Below are experts of layer 6 (counted from 0) of a mixture-of-experts language model. Rows are named gate (a neuron's input weights, with its number), up (a neuron's input weights, with its number) and show model dimensions 0-79. Each number is 128 + 24 x the weight over its row's rms, rounded and kept within 0 to 255. Numbers have three digits each.
Before each expert's rows: a language model's description of what the expert responds to. This comes from a sample of Wikipedia text that the model never trained on.

# expert 7
It responds to: Middle syllables of scientific, Greek-derived and foreign words, often after c, e.g. pic-n-ic, allerg-ic, collin-ear, morph, anim, mon.
gate0:147109101123142160166135148126126168139134174131074133114153102173166128135155129171136136143126135125096160097106154133121090144096102142121128116146114097136121094100082086134169157139072131127148127143126134143138136122094137132131125114
up0:135110143194170141176144157099166149156105149129109142143106147106132174106113103147109172122129150113132080177115152133174110172136114106144156138084135159126139155126074137158149133125145099144155132126170141161085133134144141159112108125
gate1:118124164115145165142157134105169136106123112064139141149154130115140146173153135139100107122119153127151116141119112146145139147153144171137140147127124085144131095120128065083085126129146140095114165127146093154133123104076106117111077096
up1:104160151110092129149139121165131106120104156090152103134141126123178126123123132115096154126125105139104126141124154143124122129130137155123081147162089066142102108100112096151128128140125146149146135097088127145099094129071110130140150156
gate2:156138129136121094123100114124133159140118153153163127109134158149103107157099130132151087100115138143106164098162140164144140111165119129108148118099189094123072088135099120170109124125137117153116108133144111139152129130118106105139137124
up2:079118125101137056165121126126172137133089125129137096095108148124101120137123159140123106145130092186117133142121118108142121151128175117116128141120158131152145149141136158158071123091076135122132088084111122137159142143121152148133145179
gate3:093104118136113129139129079113150143142113115145115123109153156156091107112158138057144163116134112152063114094183140187130096082092128149093093078108125151143131119132119134122140135141184150154144078125096134108098146124126106135097125102
up3:146109131118143121083133105176101140143139120163119104129128149121167120164087155116147088140104114092103117149156102150114146138135140125132106132112124157153058132118074155150123122177159136086096121066164152191142091109136118186130142135
gate4:110186128138149130147152115145152127106100138119095105139189154144132189154142125129153159131128129120119149139147139164083113136173114162107087137149135146137133149089148131122136127115126140171124135138113108120127164111126122099102136158
up4:137124132126134145116110106108095072164168121091108111170087113058131106117168118140114118114064085151152088143114137130133123120113184151138106111106145093139099157135146179109132126121136124169163165123146137125132109131151127085189082105
gate5:119133113117099131090138090125172114123079180160138112149163148117140078157173150129138124155157135109117141096154147176124119180148122150108080146123124137092131128157123131091105101144135096127126133133161119126087156104137083138115128119
up5:135096124133129084093118137141125122105117100099150091127128125095151154101123128152176115111157119111139117103127140145109103140120128131136139139109144106130144109115164128148166150113163099123096129155116114100152097128088078141146082147
gate6:108087147090111137101159118112095180141119130181080128121097099131109148119094128155116113146094120165106169131130105139154141122139110130127148169094113166132114134183104154115087128153135093104098162112112166113139171132128114136088137142
up6:132152184138119108135164135161106107062169116085077095122138112134161098120092108099139174182135121156144173145108154147130062151130153141155097153169122113092179136113092143131116075138120139144157118096126129136135126112104126177125141147
gate7:132130166100131107120125111153120167104138103140119126161097134126134131167148105113157169069105137110114180164143104134137121151100131131136124116125129146098159119102129126160131092141126105126146141104161125141050111111151129116109127101
up7:120096153170101087102087131113104094167130137125121112141120162156099116125176111148131087123135131119140107122132095121155119117155124119113133141110150106147107107110107136120133141122080152112155157117155154161150118165120134134132133109
gate8:119127126140157167130120113139120160120130161151171153133147117139148122139115156154109095081107163131178118123144136164136130136132119117144142119131112158124131142104090078083102082089110155128162154113117104125150137151073177166087140104
up8:139139109139144177147164107145142101125092118161108093112130142125117088193153130152143116104132072118079094126144090116156097134108159164174061135116086129102101105121112129098127150112127148114143111114107129149090083129075069153130148120
gate9:134103118128157104119105102147101149153098142148131134160090147138146133135105116147118122138131138109142100084097157179118132138152134092152151097133116120142130118126137130110122118125124137109112150089135092133116094138133175129120138145
up9:145141106096091145139132131121080152102151100108146123147141094111100132160170147110122163153124138122096142133099145102116138165122126150126114156141129141162151155144070149129115126154163145092138095141122107145134140153124136115115132177
gate10:087087149118104100100115109116116132151128116102119096166140119155117131123138178128132108144159134097141123143106153106119121090089127158113114126127092162105144131155139136130157114147128123101118135147145066138090132100127111107114154124
up10:124180144100115176104116140156131149102158120129147092139069171086094143079109104136153118108156117092124129150121147104152105154135109148152127125139126099099171120120088135118089136141107128117144130100158102112119151137107090151161111115
gate11:132103121121133126120099159127142100130089136100131113127139159137157097138082132156088132140128114110125114115140133090124156116148129132151126141123115119155111139129150115136122122095117145094126139114129106134130148127103102147142086126
up11:107151151133131096135119072135111122176129112120199152109169124123114095092125135115140114135135108127119085090151130145135131116142146162127127135101121142130156076161132146106104167139134172119101121111106133115137098114089156142081113117
gate12:097083120101106138115161095138164133096133132154140137116116153154155087126118113145145053131116115143117175123133137120147165157127100110066142155108135179097125122124094123163196167160142114102107156149135120121141098104093131106125109141
up12:135136128179131127153159188119127166137107116140085140180079164130090131150108105103148116145123107151128105124141106118153130063112130109126114121106111146124117121135124120131127115139138112123155149108124166126154153111174161121159134138
gate13:116199129145143112115124118093109192103086112119117144083079104175136150150111154136128138143091095102161097114154137139118173134136114095121151162150166126107097143130150100197109130149134108080139170161117181171118117139158143125131114102
up13:163142106155148172109127146108103127108119128139118146128138116149088190083120111135116103156122095130138143112117165146119101136137115133147127153110131117169163146188135126123117103182129093143095106114140159134162138128095146098100162121
gate14:130129143085084166099187114090087109178162160123143126118121120068143114133106125091115121137128116099110140097133148096123133104115116143069168102148146143122131124139123132109081103136105134132094160170164139174124139092126142131140156088
up14:170082137102153132073120138155140143153119086083086131131123179146099142129149119134097133117115184127135104120108128127105145126154123081169127138127143114109140143134105114113137118130097156143132127149115136089104132136120152153101141146
gate15:122140105125121133122120168158141136075108162086122105135149170124127164133119120118153104153140090088133101175124136136128121153130108176104138107130148130130110160146111163106110163138157148114103102138120170163130103118143127145085121096
up15:134104128090097164101133132132174166117146113128146144149126110097139124180169085140079141127142105089142155098096126150094152083137092106177096119083124151125074154108113157131121141148126140132122130162153126133128129105128137108099119135
gate16:117099126134143115086162120127158162075116120179097084168108103076140099130126081098141120127142122069114137114119122088149095106107115128138115125080096147128164146108103153115140140137147145113099101098091128133130166117113150131169171120
up16:161119143103141122137126163122150160146129105146159126136114130092119160135134093092160162134099095118132110138076133116115107157096138137176121164113109154130161132085128121132178149157124119134132104123112124127111168161132158174122102071
gate17:127104160080130146118125120144118089143096164147087161149145143102061146100117133086160164189159163115106150115148146115111093127147150149141100155130172146124117120135110116148152148098110130117137184129109110150089126102090124129142141158
up17:158094174109119082166121108111134089173136086112138153169134086145092100122112140144080173142093122157099137105161164106094148125099147159098119101114151139155157148142126129133118141105134133155118104108114096130156108088099135117077154154
gate18:135125155117096110126128138090117106099189151132121144112068108116147130125162131147160149118129112123124104117119160093122147125124133092106098124150125131103104136145163146141135133147110156085138121113137113116142153105148154149085149112
up18:109094092142198112136135132111103125129101104119113136119117101110104142093078107073137151154140128103111158118121123132110093125165151109093111178137128106133168128137130145119163152102068113122134148114095127137166080116118076191109140118
gate19:089153143145110120122098146098148087122112099130097129112143135128100092105131157146136132101156092143111128122106157116161158141143135086168136146111130114092137133109159111111117113195132065131125144077134134141139131096082125083091119128
up19:110128149088126172095140143120100125142145163104160141124174122098163124144121115092139068146168139161152140163107136101114163151130126132148127161141150128115126103153131120137114138164123111121149160121103146089153178138094156100089102150
gate20:122138127157138117108103116097109127141131143139157113100144117155103104106153107079078142111161087159131105109134152117139148122123163105103156103153153149098106106130134126102126091134105123133119160138161110136113141114136122116137139152
up20:143122143162102100113116125130141117136163130154129123100145175107106135152116117171117098087108160126159125136104119101154133107140120111140135119099137104122140139173113150153131124133121117078139138188140179100151145172116113132124121166
gate21:129115131171118164117137117167117114136120096125131122212097141121132113148128162145128098146142126146117123157162164113141150133159157113154176138122145106137110119156146150103138142146106099122134144162174105121108110142149127135147121128
up21:152095126112149145148142138199082142160132164093110103141129158141086130131193146154094132123144119132105103165158135112167125114116136143145142125102150153150162146106149110145107103149101165162094178153131116125129154166084080115147139132
gate22:105126085104079167120184127123134132147154141122088125133082106105159171152161159122085121124129070157148141114131141118132099124103137158128121066127139115095116093075122156135148121077094105121138158141132173153141133121115113109165097114
up22:127103149133104169124123136125142105132157135170131142116120118115134151111121115199126134123089148187173134096124126125118121116158118125121127132111122089143128105144131126107156143135137155086150114112160092137168152125128127181132105160
gate23:145108193148114157087090152147105151129141158088105122148143141120095149127134110097198145149112136131141146140197132126108114170130171144140131121167099136080139126120138128110141144122120132094116114096113143099142132114146093148128123112
up23:090127117132118130135121094132139118110089131100122144107105093127121111121149148130056140142113182140123099107114103105154176109118138086143121146162119150101109136116129120151107166112129109135115147149112163140135139162105103101112082129
gate24:110151162151129113102118106106133111135139138191147093121076183129103135134154100162076144142148151149105113118152152113137129114065144106113129143157125161153140079109128101113126105102145109120128170115164102132147108179109134144115171086
up24:106147070127172144137154152131156129161149091096150111127103096088094092143161138117120080149118163142136134148136120106123092100128123116118132097135102147120150131127115174140104142116108131094121173094105101124088142108132138122151152124
gate25:137156095118112127158145129143096139145176134106144104126166128179169119115084107092171120125171131133152134130124099126126148133140140174084149120096135112079138145156136122134136150121144131126127155125128114116127097129118101094077162088
up25:135142175121152100115127148138133164130182082105114139095092098170145119142111154134109173085132174092136146165133100138141143136145091091125130139138109141128157108123113133131143125119107176083133137102145067136125110151161116107081151120
gate26:148155121141108085107132112128096101117110132137078106139135190091134145089118094149118120116164129087178136128111167129151128147150148128170173177108122105154156144145131115124160151126128137126177097158148120125114128154103088122129138072
up26:116126126143119109139151107089121134125150136140088142107130131169150141133124169096110119115156160102128105107106164143138125118130123124138132104149125149115143190143165142125122114162113135151176181169095153141102152150163158141136128084
gate27:104151115108132157125138114109153118099112103119079144140121142111135156130159144123124167126086114103064152130135110132055108105100108132128106139129116052102115115098148111118108126168141176151148112150161109090111132189088104171147132086
up27:144110153142136115136132146145118130130161129110120113132154095138156098115123093124124162112132116170089112171088118091160127137129131149098139166130107156192122118115163142102177133139109130112120142164133158168092096138141092124127090142
gate28:132123145137052144164112125105104113125077138158138138119125146121089156133086092091161081106153135142113146105128167123136167082089140186158123150138131109145103103149097137102095135144129141133176109101103138156116144112147125159108131137
up28:089122131103100134119115171099115128149106109089157159102107123135115176146128147107120127139105123117102150150120114139114153138192127152142148140119146126083167126166136115104098082152122108126153157124065128128122124113095150109155172145
gate29:077110131129145163105124102123178096103121126120116117165135128101084130102132161124111138161120104138121153138140147114156117126112106134105100160120120092167145116103094112121126165092107102090102115133110137150121171107138128091101115162
up29:154155135141134104147144154115092160140105113143111096117128138113070143155095112108150093132131094086181108133096085117145128149113157127119163160098090162097146135096144153170107144133142163130145108121134125156125135126148168134160125149
gate30:113129157177106128125085131126105153096096159141136118141130098115147131153134117106100133121125132110106138152130138147108156116087147125106103097158116156155135108136107167143108087129096139134109126127161102078101141129097114126139116123
up30:141157152085117149105155116128103099126126129113127119152138147162137146144119170162130160110134192106136129136114104096149138130120142134085123124140141082090085118137125106174108084159117141112145104120104113080124104138128124141131157123
gate31:170131100126119158144132176137071176138126126135114060156147121120098131108146150140123143116128154110129095151163128128161129112156122179119134122143131132107138101105107131137087092135124111134157128135080107181125119141121106100123110123
up31:126131113110141129105163093142108121118148109098148118152139152124095170151154106147135103100173100090131163113104176104155108130122139122154120127124131127145108143149134123140125145120156104135130111120130145155111142192189123101166131141
gate32:136114128118169152150153094161100126141099144109134095087115104110157147128144120116081105107097140085100106109121180157121150119123107098165128135107122160054174128136140116124129131137145092116148094115139129158130070143118133105154224109
up32:133115131129088136157120152160128066156143121139132135121137123135127114115148170131147101126126104099141083108111088135107129092140155080108114142151105122134154078169100124129108144108129103145147080123136163133114106154090123150140126134
gate33:137131104109104118167192149150113116167121143098120118146163133102128089112143123074093121122073109133113139156140113119109113112134100117099134149129120081180153123168142098105122096087121115120093135108128132109148105148103122095141135101
up33:137145085125118125125098122138123112132115123096105136111109135155094172114117091130149083150133109110083133122122146152106123111134138174161106139126160111153113181125158138132170101077101095154152135179159144150142128136133120125140158135
gate34:123128108139145136153089105111112102140118123096137138136150132113103106075136140095095145154121165130104120084168087148123129122133183116123136108150158108151163112167137113148127130152104115156179136108115094132096109139110151119143123115
up34:123084139151061106132150161132123084170135114126134140096141128078140115104121110090147164077120151123111114127139122124105149157090134107111158145147127174114121089128129220127165143130134127115134133130146114145115166141140117137116147146
gate35:146132139143125052119103171149131101142101136125084141118116158115155141153088142083090130161146148129170133125112134139137154116118146125151105154126123145162161143113117132096166128068154174129116164133131111159139131100119133142117129135
up35:122120101129127145162118132146138085124100128083090074106149142165162115159107146120109092156108162124099158115148113138103138086093145138113134138178171150129127135124132105135137164101149117161122126090158172160142101103124097090121117155
gate36:124159130076127122085132114109126181128124145061121079135118143149088125095141130126176127104123183113151156137112108114164148143148152126129099151094137115162166133157159131153142100100170168106100111159111127149105177147104136160123113136
up36:161109119151143094137100142166119141139129107134111116158134112125201082150117176105129157156143152114122128120132132132085094132121117123120118132146125117136051128101147129112101154125110106135131143095171092143148128161102139193107100135
gate37:117120127114094153132121148140173115167097139122117086135148122138108174109123126123097147161116130153078151203128138137162178111142164117114116125143099105138104106157140108096123115166158134147123103136154101128076125107150127096135127109
up37:167126121139148112134081164112111072092105089132139157099127150131116086111160172081086136079157094125111166144148131136120127136122141135154151167146128132101137148075150107119126165133120136130173151119168078125134167112104107137107137173
gate38:173149105097113160135120131098103136088064106102123174108135099147128135102166148144148157141139115115100116131128181184122128116136132128142148083108137127160105097154139124164110100091119164194109132132155141113128152127105097129134184129
up38:130135174110130139108084074166136125122143126103169124150117127067115126164161101117145068086144146120169118077160143129120157130191100139131071184158105163087121107125138095148100120105102108106140141130133133133160121131116130119135116083
gate39:123060092106104114122126112082170154127143150107114137136108112116150160136160127113071113118146140139135103122172140119144173152100151140133123126141096129124150112126179158127112135096111178117105160106141169127133123168112119068091135106
up39:102111127131123137164145151154096114185116179088142147127134165138076127125099125110093139120106100108118112155121086113135163139152137127099138147133114103146163090089111117154129132138139115111135140144087112126102077113122157120132122093
gate40:115085104085146129123137112087131119094114150131140129164142163133084137137166142126116184125181146100150160159157142161126122125161142080201165128136143171164123128087150095135133099132127157148130134104126157130143076101116115127107133128
up40:129112140126119174137123100108141117145140125163113094204191167094112133134120163123119181119162111095101134116113134130095106119139113107144097128190110137111136121124149125128137097110118129184134121095143139123133143093131125156095145153
gate41:180107127119112163104091122180138105147141133157107104091119137131130088157172131098127186099151151122139110126135131097120122145099123157093138117138154173155139181151180144136146117099146160120082118125134102116147152151148137143119129103
up41:095125154113149083100170132191174110147127091099144111126174115153147147151110129134137111113122123089119135067127123124118182097139139149112125147162118078133138113139096142117130111117129132082157130135109153055155089145152115132170132136
gate42:160122172054169155167104096143126132139112101108167132123164139114146140125108143114089120171099122130097122145117152123095108124154120112150071144117088080122146104160162113094143119158132114138125127144119152124099109087152128104157134137
up42:133135107151139158170089074077138130073127110141099122109159141146170119118135141122117090085111151140090107123146093151109171120103122151110122124129138082149133091116123072127119073149122096150146110126131101110152158095056114145149139143
gate43:114140153096167156138166131127123162129111133195135122104141136137113163153102068121138114135151130083126135123140093106145140118106122135140136106116150133119115142132128100127102139092102044130151109160123037125137112103161128137157139122
up43:144142123149149162112138126134131121119100141153115126135158158097102137140092100115122108106136108084129144137134127161178094128106148119099136108092144151117135119143135118155147107123103111131053114105141105132128123091144126138127191169
gate44:110107143094131136135093155151111136130113148110173144141157140117106146103157092161139130162162173135142133142122103109133156155119129104120106097102132127145139111102131110124122100169127117176105148126165153109099106128129099135130167136
up44:132163139173133125156137125100128147118166126117128109123111104133073129125102094078141109124122109152146142064170147152126135153126151119160086124113120136110150081138141115129069156155107147124140139133126145140167098083124121106116127113
gate45:142155160142137148136115087137169088143113152134152114156085173132140100159094107113092101169152139111157167138123100155149110149137130120128096106116142096103109110164095119146142073093137113103106109172153141185130122117152109116098086110
up45:124169151146065118159160130131143113090133174115146098104153112118141127143140101116096132175135168162151139139137165128174111137148135104150141135120099133118134119115109148165163138110141190111138117117110122086127135144132150135156138117
gate46:176080152123125134097152166149147144155145117147120148169174153122112158119153132138137151154134112139164095141127113101098087111119119165129141125091166120126129126152069105140133091129125111137121109145119144130139152147143141170138146103
up46:166099099094119071147130101116139109061118168113158140127113109124162131121094141167142129131119141117122141106098120130146149132105137113192137082115119104122161143151149154105125163118155128106155136085134131146151143126110186126115165145
gate47:116148091097115113119116101141170087108092113121113112122120160126153084118117161121146150107130123102107115138128111073117105145143095155104122182172132147108123145112107145132103096125111166139111170130148125119161105127118133103116123111
up47:169091118156154123133166108146124133110081096124114117095128087114113147139149096143166146144133087181142144117131140108102080141145126111071162089106101126167155081121130122157131109124140107125129124111094131107126113156120069156109075131
gate48:117125103137121124144161083138111089110132115105120140102136133138102152146107091140102109116126130153180134119155172141180121090135114094121145142145138122127141169101130133093145120133122125103122130135183162132155143128132152144115142131
up48:116136096131131126141110121129172124114079157128105117114121129125104096088129128123089160132190178134148109136141103119130083167130083134132099142126101147127156147093106159096124104129108133155151142099090104098103165119177113122099121142
gate49:120114171145119131156123124146121146114116147145109122129141132130107103131118089132120095124106127125118135134155112138162102078101133119131141153153146139139125125121152086145099160109130121113134100115155115132162115180102108118121120112
up49:118116095086121159124159116143126079141167079174154138163135111104170112149108146140122134104104128127116193146122136098071143112055088158089115119140184173130155140147097116127115154122101148149160156140110119133122119108114171158143125107
gate50:154148146088143126140124117080122105109118119123118142143139089166121076159151065106134082088113124134120111114122138106128127110126103131121098138157110146123124126148154126078127097130103159151103135112100151109122085083146121166072144129
up50:133132157140121144133140134117159109145149139112072155132130155151174120134118190091135103125154149146120105137135139106102145118130082122149114139103115144132081142137160159163123149140102177151128090124144134108103106147171113104091146132
gate51:119119164117123146113107108107153096093075174097116180157100139129133163116134139128125140134157166105118134153134180116119122125106132130111136141153118133174113111170163153112096134137154161105150152095137070144119108132102129124154137158
up51:103127088155120146082156115104152094115114128120140116184119141150130107088130117159113138128117145113149127143131141134128112116132126107066136128123134148134148108155119097085117105147134149159113135120075110086088150132138104074177095100
gate52:153129125120119121113150115115128117157097136145143127160143138108163125159181130071114138142148122117125102141127137127172112111137141177167094128126128119148186142107133148136128172132079114115102160081142159132118125136115154138083106083
up52:150142146161154086118145109135112131114109132122162123088134148132115111091129115077109136140098137131111104129125106121153116083132131154107157104164137148161120136110118114121116124117119147160113133121118103113104099146155158088177129105
gate53:115129106109112128135152132142137143101153165114160113107121132146098122161158141130152101091164091122117142126132097141112112138129137138171149107177124095118143130114177158146128158134136125091116115155140156124119131107138126149143143114
up53:143156146114064115070105130131139127130143157129133168135152111115103120178154134132135157113120111109116165148140101078157125139152162115098103119094078149121127110113130157078136098124154097165132124133088135113134114089132139093092143120
gate54:088142136142149111134148130128139135128140116137072168100177135109150161120097124164125121124133150132121109160144109159130081123143159067149129110168155139124130136128100126145118098118082156155107138158128130108111159104114162121188146132
up54:146163140128126101134107159142127108146132138169148144174102126146116152105149102121153182116113143089127118154102164135153160141171160114119116152106122167132160132093122083119103148145131111160115125127104130125140106188144093169137086125
gate55:104118124142130112120099124143172103100103171158133112121124105141120108076125112136161083130125134120096135127126151126111126138099108133129122157083105125136113092127168128090120121057126146114104143118127116174150118151161126144135160133
up55:117115052147119173114098111143157106121130119147168128102089115140104126132179101106137143128146125118122151151114078153169103115143136122096119112119110120101124158131146122199149082107132116119128121147152151129156143134122138113122142138
gate56:132143111147099123116124095123142176133158095157138091105128141139093114096143139121140115134120093142153161095134140156149141107137140119121149121132112106164096168174141109130136108131122126094125143092126127129150138128149095129109100191
up56:147138170142085117112114122127114122121172110148125159095128100126120126061125098101141114116086165124099135155153136143129119119120141120095125108092151106130100101098150129171097142139135123120144093135138140104139150177111128133099133116
gate57:103148144127117119158136099089115097113123158124105133103097126125158124127085134184160075134114106120098123119151106125107110098129112157159125146106121130158124110165133102123120118141124134154097133105127141109106121128113151090106123121
up57:148078134113118134125127113167131081113145113158190134144107075158177151148111150116106102132138115140137098119139107135107142073088183083150109107102106137108180136124139150135104153079138080121110162118165096135132101122164086153136139094
gate58:123118142140110158084166124133132114140123116121124091148133096153152111147139106110145111120136133087135140113126192161103150167128190132151157109144089085120134144107104128076126166111112139126142082142105115100147148095119145118108126167
up58:128170193100086098163124107135092115147163130122100106122173104126112107145109133129071142149127089114120139117159131142116140150126195148155169099157123117152141165120143101131159155150088153142130112190102154115119098170136112102095126144
gate59:126096151151148148106128109143164113097131128130107111111161139077121142134121133122146151140104161117152116070145121090092090141132110137133097147108118136123114151163115104106138131129142161145137115112146168145128084137126140095139112142
up59:128084108114189099138140100152085114104109114148099193126136097133137067164131120112116090186115166176126121121132106134157146105107127109095139122083121102116152097124129097162156134138125114121176121127157153124123103162144141079166091125
gate60:137097114133119111147140184124160105126145101153089122106168160126160129169099140133146130116130148118111121157179152163142126097145098125158090132091118150144155154137177140132117143104134132126115126138094126106111115141117132104144116120
up60:144119148144125148102126116095117138088164139153156113113120113121140165106137117107128163112151092120081104147134110136129121094143142146093135147182152153133118117125126110138138141107108172146099106075186172147184142111123131132151130159
gate61:099173141146145162060110163107134167145106146130157118123095126134181110125134139169152092126130136094126139138133140159154134094092146149117130134137146129144116147138146122115096144137130126159158124129143100145073117125156140135160119117
up61:084127134140137124127123140104109134122106161163122139168124097112098104111129126145134138124102103127163099187092116161094155133197147146135136099139143116120108121125136144094129106157120075174070146161115119139108111129146104116152156152
gate62:150093107119141123161136146130190125126096155105144098130166143120179129123152079136139152137125118166125075114121125124132101131105160120155067126139106151151088138078111136127143131130131095135143143068126122114137146114131126140157131159
up62:133137125159129136123152162122089104157155133095060132082122153095123161107155159126165091133134180088124133131146116088071150135148128141117132149146137111110127105084128118114174130132109126108105129109120120142132117142132146161152146132
gate63:139161149136179117136106126173139111141098187103157184137112114121127128150128136163106118108099162077123108161119122145127141135120130092148096093120143122169156164168135126117144168141139107095129142176118093135067114161146094148114159161
up63:105088111127152126111096154135106154124149135135126130162155121135167143124120130152107138137146150145148144148094133149130136111131140108138139125143125122122150149154119183165132103110080133088099130168138106156098121130126177137109147133
gate64:129148154123133094167124111169131175155120148140147133109102116147123124124166109117142141104122165137129153141149140133106087113112102087136118127109128158154106128073153119134151126114155141123167148148150061144126124079124112113185085132
up64:126171159178125113165101107139156114108137128097123141162138146089119098134117118086140100088152106124137095129115102135160132103124152155151104153119166134149094121144121171134138113068150119139115112134128177092144137140129141112100142104
gate65:164161138108112099127125106141132134170101101124140162067131166161142127132126129163106114087160128152111150113085171126123110119103140150106127116126122148151125112141114108097103129090116148126133098154144153119145122120129098167108126162
up65:144129165136155152138151148099132135159134130138123107149144116125089139100113152133116149113137121136125124118077125127113155117117141121158114124133130129105114144116152131121145104104147104146093074078179164116129151173093141084090155174
gate66:118106158100094123152105152181124106128140097127130147123124133114134161167135152102108146103142104102129155114125130125128097150157101083098137089132094136124153147137116118068159134112152146152109110113090146173140156129130150121098117155
up66:123110138167109165089152124091112159148114122152133119131138108144132123132147100082130077128149113149135095112107140129135138122159116169129118147094151108134152122110105128104138175082091106133145079143166127084137156106172119113070107136
gate67:134051096106070170119136138142096124137097170113131154111100127187142087123126129140101108145105166153102113169102138118155096132153114119132090099150104160118129141112109128123117133154096178135155107111088129194140108126137118114103129111
up67:126165126070112137145133072143087172136086110158146109132126111091103168170158147100079149127102125117145086143140104152093137123111120139103096131145123138191099077127116136140128106091109073112150158154129069124122128164106148134103139121
gate68:116128149151106133164095147157106154158128126158135132113103125176172160105124135108101145104145134098146160157147142127129135164102128127154117141148132120122185122126121144127179114096131129159122117114121108120129108151125111161127165106
up68:095125134074109101117090142135108087127122127103141131147160137134137110101148126104157134131091157168115129103153140144126138083136130095099131137110132122193119090125101156116110142073160104147090145120151123132139118104104113115130144106
gate69:152152098122138115121139099186132115136145126152140070129138130139189148110111127122116129165113174132130153150155107158117117141115142128143134090113117136145169128153108110156111119137105151138157124151154131093098149124154111110123116130
up69:175140134121122167159121136097129137100129133113145110152123140139135138154113135128138164137121131124133112121113140110127119128120112121095136166146106095149112133137153127152130141106129144109150133113122123112153119140140103124163095137
gate70:137114128162137142091110113101100130130133138145145143100107115108148105138143118106112136146125150102153144095123136144189124114147131136150180158087093149182128107122216133086096114137105089114149126104112179093120115158099094131130162128
up70:150154148103135133126141114120156117137156116118088132095137112124125149108124098124085140143157164152105133118130122134141149095102165116144146117134107130099107108136171149156160138130113134178139130139091099121161085131122161186123146144
gate71:103095178108135114105102118122120118138166129106174108108153145119178145131150130136127058117136107129120135116146109130124147130122115112109083130178138110127140153158126084136120098122141166172122153119119139124090093133125091116149113114
up71:165098155160129129158131139125136145089128121119126139087133122152122092121144137149128080117159118100172144094086155156121129094099124142137118122162187116135118077131083139118123155142096149143124154145146134108139151139097154103125118108
gate72:127115106104193135146134148110167114119106162117124124103120123131129151128119104091125147103097088114133121151186089125106144125110113129135099163091123151143131145144112147146110180161132128085129113088095105109137160138112139146109141104
up72:152146128107140152137148088140088125125141111122124139125132110148152133165148102124150123093166195131144106141106153153182169133146144123130087141104105139099145120149159207099166098116116149124138100146105132098169159087159097164111136115
gate73:144094124114164126122137143115179128116101117116149132086115124144113103112125146109140135124134170138135143150137153095134155105103175143118107151137115108146165117156129163135191162122139132142167144144115098115149126128103116158135154147
up73:100171120183159105169099141166175132140111135084142148140097127166177142143103121127114116106123086099108163194165126133102184157084158102126125129121118133147152132142131112116183124157143119155167112135133134112127116106122157092114116084
gate74:096117144138133093133134138112146121160077131133074148143152127147118143087136099160114139104076147151169111098135166145110136126127115095166125104157134101147082120149093099098093128139117126108147187172155091131137119146110107154118095101
up74:082152110106103134120149111112139148127168152131127107118148128111141120108121101116146161175134103104151154109139114182156152158134142096109101104099096139089139120122117156148134110096107099095101144147142105141128072160119120082102188092
gate75:110102094111135080123137173107123153142117134164168097138134160141144185098164116189136043175147141139093118146111131163103091123159148126143126144145115116136128105122118098176088167100187138137151135098124177119112132133097185105131112118
up75:114171166130125154143135097091133135144145143114116135145152142082151151141137064106125142116138102138161149142115165099159112103122149085170128118107126142098088088099092116119109156083111140100060072157146169091131139111085133133102128151
gate76:170128144095103115120130133139108096150155113140111129118072193125119121157138110105116081079163118103141135119145096159131140119077111132146150164111131164135105147115093129133148118142126080124111128146094131131161103157132157170119166106
up76:142159107091135162146150132147124120131167082099091096148131073115115162107124118108150109129147148135112145104113152169111111100142148157129094087118120159118088140143128143094162099157136058113124147119118142135116144144141061114103143127
gate77:127085105135100146142108114139115109090151117125118107136104157106104120119163106092139129139118160076135087088094119166162141130066148133132131155101135123132132083125135127100139156124134148130127139081124200113159101125055167114120104133
up77:104141099148097129135148137085125120120138139116145083114147157093132126082158165110102149113116170071126138119102096117130132154139160165131135120142130111107117137094108142099106117124159104107114145172138134147109146162146104110147152124
gate78:133105140129080138136150133129124106161153130138131166145148165178125119130130140136091156126142117108104180111105128185159177118162174163125156156141126134099090126101096147143142101099132094124165101093146143131148111146120138107169141150
up78:103115164084101111129141065102114102132091146120122125116096101135119106147146100171167143128155060131160137113136130141109138140091107084124126146149124158155101165133121134125126134111127120150135164167121144129121136161191148143111100136
gate79:143124160124131124152133120151133157147107112163128115176110179166109142139130152141152137127127147184133051170116140110126155149129125142155123124145121169114111163111148142116116112154109113191124148144153122117135130099140101100159141127
up79:123133085129145134123109113114117146089150106160183159138121115088124119097146160145122133134142098110119154121117161101100171108083186104150113126161142098114184080149121107129171156136111098113124129107159145096106131144136098143128131158
gate80:156112143121155125096106176162135153107113156120168127110132135137154136110128193135142153120102115169148128143115134120128140124137119149122160135094135118149093150094158092135096130097118113133087123151188112140126119129144101159104148154
up80:111122135145122136121161134119130135113103137102119135116177154140062129136101147122118124117101107142085102143126161139141106156102149212106088123169163120157160120145069136186147146119141143133079152125152153097152170112154177093142172124
gate81:125132112147098085141153140126141129166113159134135125159109163161105126119115110101110126098132062143159158141117115106152080119128123124122149127110081133145100129108096130091105157142128084089094094137106103144092130147100131158128133150
up81:095128094138104110132123124144173123124136139160131158144148125142106115156126102115130141169162135129191122084177168143078153111142111055156122169146102111130138123104131122105131138120164109114075155150143112152100100155126102127145125116
gate82:142132099125147129131118152132113078114124172122169137137101108167135150101131123089110106189133150102115115169119141102116109126192135161111115156117164171093163073138145142121143159142163171087156141129129129155099074149103147095115114109
up82:125140164088126124138149152061163141146149119166130136077111084145117119111141102162132133135107136153112128084157121104103156124116114103125173096121105138144139085088106098139147136141161125151155138130161153090127156109096166159140150109
gate83:122083168146090151147129115139124151116113161113149124093111126162107102134166132108057146100150108096122113112143110104158141188118110144087144189123113162131134131066108140111127106073104141122118118107135109170133153102080107131118140081
up83:130097160132107145097134138108141158151156142165106170107123145143099129120117105156144085107133106101166145066117134100096138130102161124136112142158150118145118159111142139119102111124136135126105089139145135101109094158118118161121135168